Weights of a small mixture-of-experts language model, trained from scratch on English Wikipedia: 192 squared ReLU neurons an expert, a sigmoid router.
Below are experts of layer 7 (counted from 0) of a mixture-of-experts language model. Rows are named router (the router's row for the expert) and show model dimensions 0-159. Each number is 200 + 20 x the weight over its row's rms, rounded and kept within 0 to 999.
Before each expert's rows: a language model's description of what the expert responds to. This comes from a sample of Wikipedia text that the model never trained on.

# expert 2
Letter pieces inside foreign place and personal names, often after accented letters, plus raw non-Latin script bytes, such as Pölten, Málaga, Viille.
router,204,210,209,182,191,179,195,212,204,183,171,209,192,196,205,222,185,206,192,209,210,202,173,222,142,245,205,175,209,171,188,212,205,189,206,194,180,200,221,173,206,185,197,182,180,201,191,201,120,186,195,216,194,176,188,194,220,202,196,193,180,209,196,220,193,206,213,191,191,187,206,198,201,207,182,163,225,235,200,199,210,191,199,214,166,177,169,179,191,177,211,199,195,177,211,187,200,215,224,206,240,249,186,177,208,165,206,244,237,203,250,208,200,187,180,215,198,185,217,230,167,218,207,178,196,200,220,194,180,254,186,205,188,228,235,194,214,190,228,256,187,213,210,185,205,179,204,210,212,195,217,199,201,171,215,188,176,183,203,194

# expert 15
Common nouns naming the article's subject, such as film, season, album, team, school, and heading words like Books, Filmography.
router,206,205,187,191,184,197,238,186,192,208,197,189,213,206,203,175,174,187,199,179,183,249,207,214,208,201,200,165,212,210,164,193,159,186,205,205,199,212,196,192,201,235,184,159,157,236,210,204,221,189,207,218,206,150,175,201,205,203,238,185,187,203,229,176,182,210,196,181,208,203,233,218,193,217,177,185,219,194,186,207,221,224,170,206,193,194,177,175,224,197,231,200,215,216,212,200,191,189,232,192,226,191,200,178,211,240,230,220,169,225,223,196,205,207,213,202,220,189,230,198,185,209,225,224,172,223,186,206,213,193,185,215,194,217,215,232,208,239,184,237,193,241,185,242,183,201,213,234,230,214,206,223,211,181,190,243,187,208,220,189

# expert 14
Word starts for political, military and governmental vocabulary and hyphenated compounds, such as government, national, military-civilian, Russian-Pakistani, communist, reporters.
router,218,209,213,200,221,205,215,226,206,199,199,125,169,194,198,170,200,173,201,184,142,232,203,221,199,193,176,198,180,216,231,225,179,196,197,195,197,154,209,197,184,202,232,160,221,192,210,177,199,207,191,190,220,191,181,195,208,229,231,209,221,198,198,222,191,201,221,181,171,215,199,203,184,199,214,158,232,184,171,169,187,181,215,208,197,186,190,183,182,212,233,228,236,218,196,218,209,220,203,204,192,182,214,217,200,195,211,205,203,192,189,202,201,172,188,181,214,240,213,228,220,218,206,208,193,189,180,201,205,192,188,180,213,199,151,228,195,249,224,218,213,212,217,223,195,221,224,183,176,175,243,191,228,197,208,228,191,185,194,194

# expert 17
Letter clusters inside German, Slavic and other foreign surnames and place names, such as -burg, -ski, -mann, Milwau-k-ee.
router,198,203,222,220,220,207,209,204,203,185,185,219,183,184,218,201,215,182,144,208,205,198,189,159,210,252,195,163,196,208,209,214,225,210,188,218,164,196,177,208,199,208,195,167,192,192,196,179,225,189,198,180,196,206,219,210,197,193,200,194,204,175,179,204,196,209,198,201,194,209,230,197,231,157,215,209,191,257,176,179,178,184,186,223,238,215,188,219,230,189,194,211,204,208,168,159,210,183,202,188,164,195,200,210,190,173,221,217,204,188,181,203,189,203,151,193,208,183,161,188,193,244,193,207,186,229,174,202,192,209,230,214,218,206,199,164,175,204,202,177,146,213,188,202,201,218,217,215,157,204,232,189,214,216,240,216,188,193,213,171

# expert 8
Line breaks, table pipes, list dashes and heading equals signs that mark structure in tables, lists and section headings.
router,199,181,192,179,168,223,221,201,224,192,189,180,203,207,232,183,207,221,198,192,190,209,196,207,190,190,176,201,128,261,175,197,182,185,198,202,203,213,232,167,196,203,237,195,196,238,177,183,214,205,201,195,209,161,176,172,206,248,214,187,174,178,182,175,205,185,202,205,203,206,217,207,200,188,197,223,230,197,213,206,207,207,198,184,203,201,219,150,170,192,245,218,241,208,191,152,187,196,205,197,200,214,206,209,199,204,182,227,219,190,225,198,208,241,220,211,214,230,168,208,169,209,202,208,185,185,175,202,198,215,225,179,194,202,210,207,213,190,199,235,199,217,149,191,169,204,188,219,200,207,215,209,168,208,210,186,197,169,209,193

# expert 12
Middle syllables and suffixes inside long place and surnames, often before -a or -ia, such as Navratilova, Vilnius, Trinidad, Albuquerque.
router,181,195,227,156,206,205,183,199,220,212,159,216,196,185,212,208,201,216,177,207,192,189,183,242,212,213,203,188,201,204,223,195,205,201,185,196,181,174,188,175,190,183,202,168,184,217,211,139,154,201,193,184,203,197,179,198,208,208,197,196,218,195,239,227,191,208,215,171,165,211,189,195,181,157,199,167,251,203,181,210,210,210,192,226,187,183,179,176,173,192,204,190,194,221,153,210,193,201,234,240,230,173,195,225,193,201,245,174,197,193,194,203,174,205,171,192,197,209,164,232,177,210,211,211,192,186,177,227,239,182,198,237,190,204,187,203,199,215,202,193,201,210,195,191,202,190,217,208,188,166,209,164,204,195,176,233,190,188,172,174

# expert 13
Single capitals and short capital pieces inside acronyms and capitalized names, such as TD, TGV, MMR, and DF, MF positions.
router,187,200,176,171,196,198,220,200,206,213,191,190,175,193,223,184,171,167,178,157,205,235,191,192,176,202,209,205,141,212,196,211,152,200,221,205,179,207,204,194,233,199,219,214,202,191,189,198,205,198,252,199,228,197,193,208,217,203,192,217,209,174,163,212,211,202,210,212,211,201,211,206,215,201,194,190,197,201,177,202,188,196,198,183,223,199,204,210,191,200,240,220,227,175,219,164,184,193,191,197,203,233,241,177,186,179,203,256,166,218,210,215,210,209,160,220,193,163,213,202,210,216,222,176,191,230,223,194,201,240,197,184,218,190,187,175,199,222,191,193,145,225,201,240,155,217,197,206,198,208,200,205,188,201,182,230,210,197,213,239

# expert 10
Common English first names and word pieces after J or I, especially in song titles and people lists, such as Just, Jack, Andrew, I'm.
router,189,209,148,174,207,189,243,207,214,194,205,157,173,207,177,195,164,192,208,181,185,186,172,209,214,194,196,212,182,186,200,213,205,211,218,203,184,215,233,218,192,212,229,197,229,186,211,211,201,191,222,176,237,182,155,170,183,188,222,205,178,189,181,188,186,221,215,213,219,208,220,199,178,202,189,207,228,220,206,169,202,201,188,206,215,182,243,179,205,197,187,220,188,135,188,167,185,227,228,184,223,195,200,215,191,221,182,232,196,187,194,200,220,242,197,214,204,218,215,173,175,200,206,216,193,227,225,214,203,229,232,217,226,223,214,184,203,193,210,206,212,173,192,197,167,251,208,178,214,191,224,197,188,204,182,195,186,169,187,237

# expert 11
Second pieces of words after a prefix or first letter, such as con-, ex-, pre-, trans-, re in concrete, plus section-heading markers.
router,196,182,214,150,196,205,203,191,213,176,215,205,168,203,227,216,159,211,186,173,178,196,169,180,167,191,209,196,178,208,192,205,166,206,231,209,197,179,235,169,225,197,187,157,197,220,231,183,159,181,213,214,189,187,197,188,187,202,204,196,185,205,204,183,196,206,221,207,209,153,202,201,227,200,199,182,189,218,185,180,202,189,186,190,204,210,183,154,198,209,214,197,206,209,209,198,202,185,226,211,184,190,216,192,188,249,215,209,185,178,234,199,205,174,181,192,211,232,244,192,187,254,215,158,209,248,201,194,201,210,193,178,192,173,207,196,203,209,206,193,195,242,204,205,137,205,233,215,215,214,185,205,183,190,199,232,196,196,187,170

# expert 6
Articles, possessives and quantity words opening noun phrases after prepositions, such as the, a, his, its, two, most, many.
router,200,213,184,155,200,214,201,195,199,267,198,190,217,201,220,189,190,204,175,171,159,202,193,226,204,197,226,196,212,206,225,208,157,201,194,202,188,218,224,185,189,210,198,211,154,246,225,207,194,201,195,202,194,151,195,214,208,249,200,172,198,211,174,220,201,201,213,220,208,174,197,205,178,194,224,202,205,194,240,208,203,172,207,201,206,192,176,202,206,198,202,213,243,213,209,200,179,194,210,225,165,200,235,195,182,172,201,199,210,205,197,203,181,179,193,215,240,233,220,223,161,165,247,181,194,245,211,195,213,192,188,222,196,195,168,219,198,183,191,238,166,194,210,211,169,228,210,221,181,200,219,185,179,185,211,204,195,205,193,202

# expert 21
The th piece and ordinals like 2nd, 19th, plus institutional words such as University, Royal, British, East, School.
router,201,199,197,195,220,227,197,197,194,223,179,205,211,181,213,170,208,166,162,194,162,234,222,175,192,215,169,187,215,189,216,191,197,191,183,198,193,177,172,177,205,194,175,150,232,210,218,219,199,203,186,187,230,181,153,182,193,268,214,213,196,197,239,205,171,240,186,221,189,214,222,207,203,218,217,200,193,237,176,163,193,202,187,183,216,201,184,211,177,216,182,218,228,164,156,200,195,215,206,171,183,203,209,192,168,202,208,191,186,178,182,209,190,193,189,209,223,173,188,240,176,197,242,208,201,202,216,201,164,220,185,206,207,211,199,196,200,188,206,233,176,184,221,203,205,235,205,224,180,217,196,223,190,225,192,208,193,200,187,221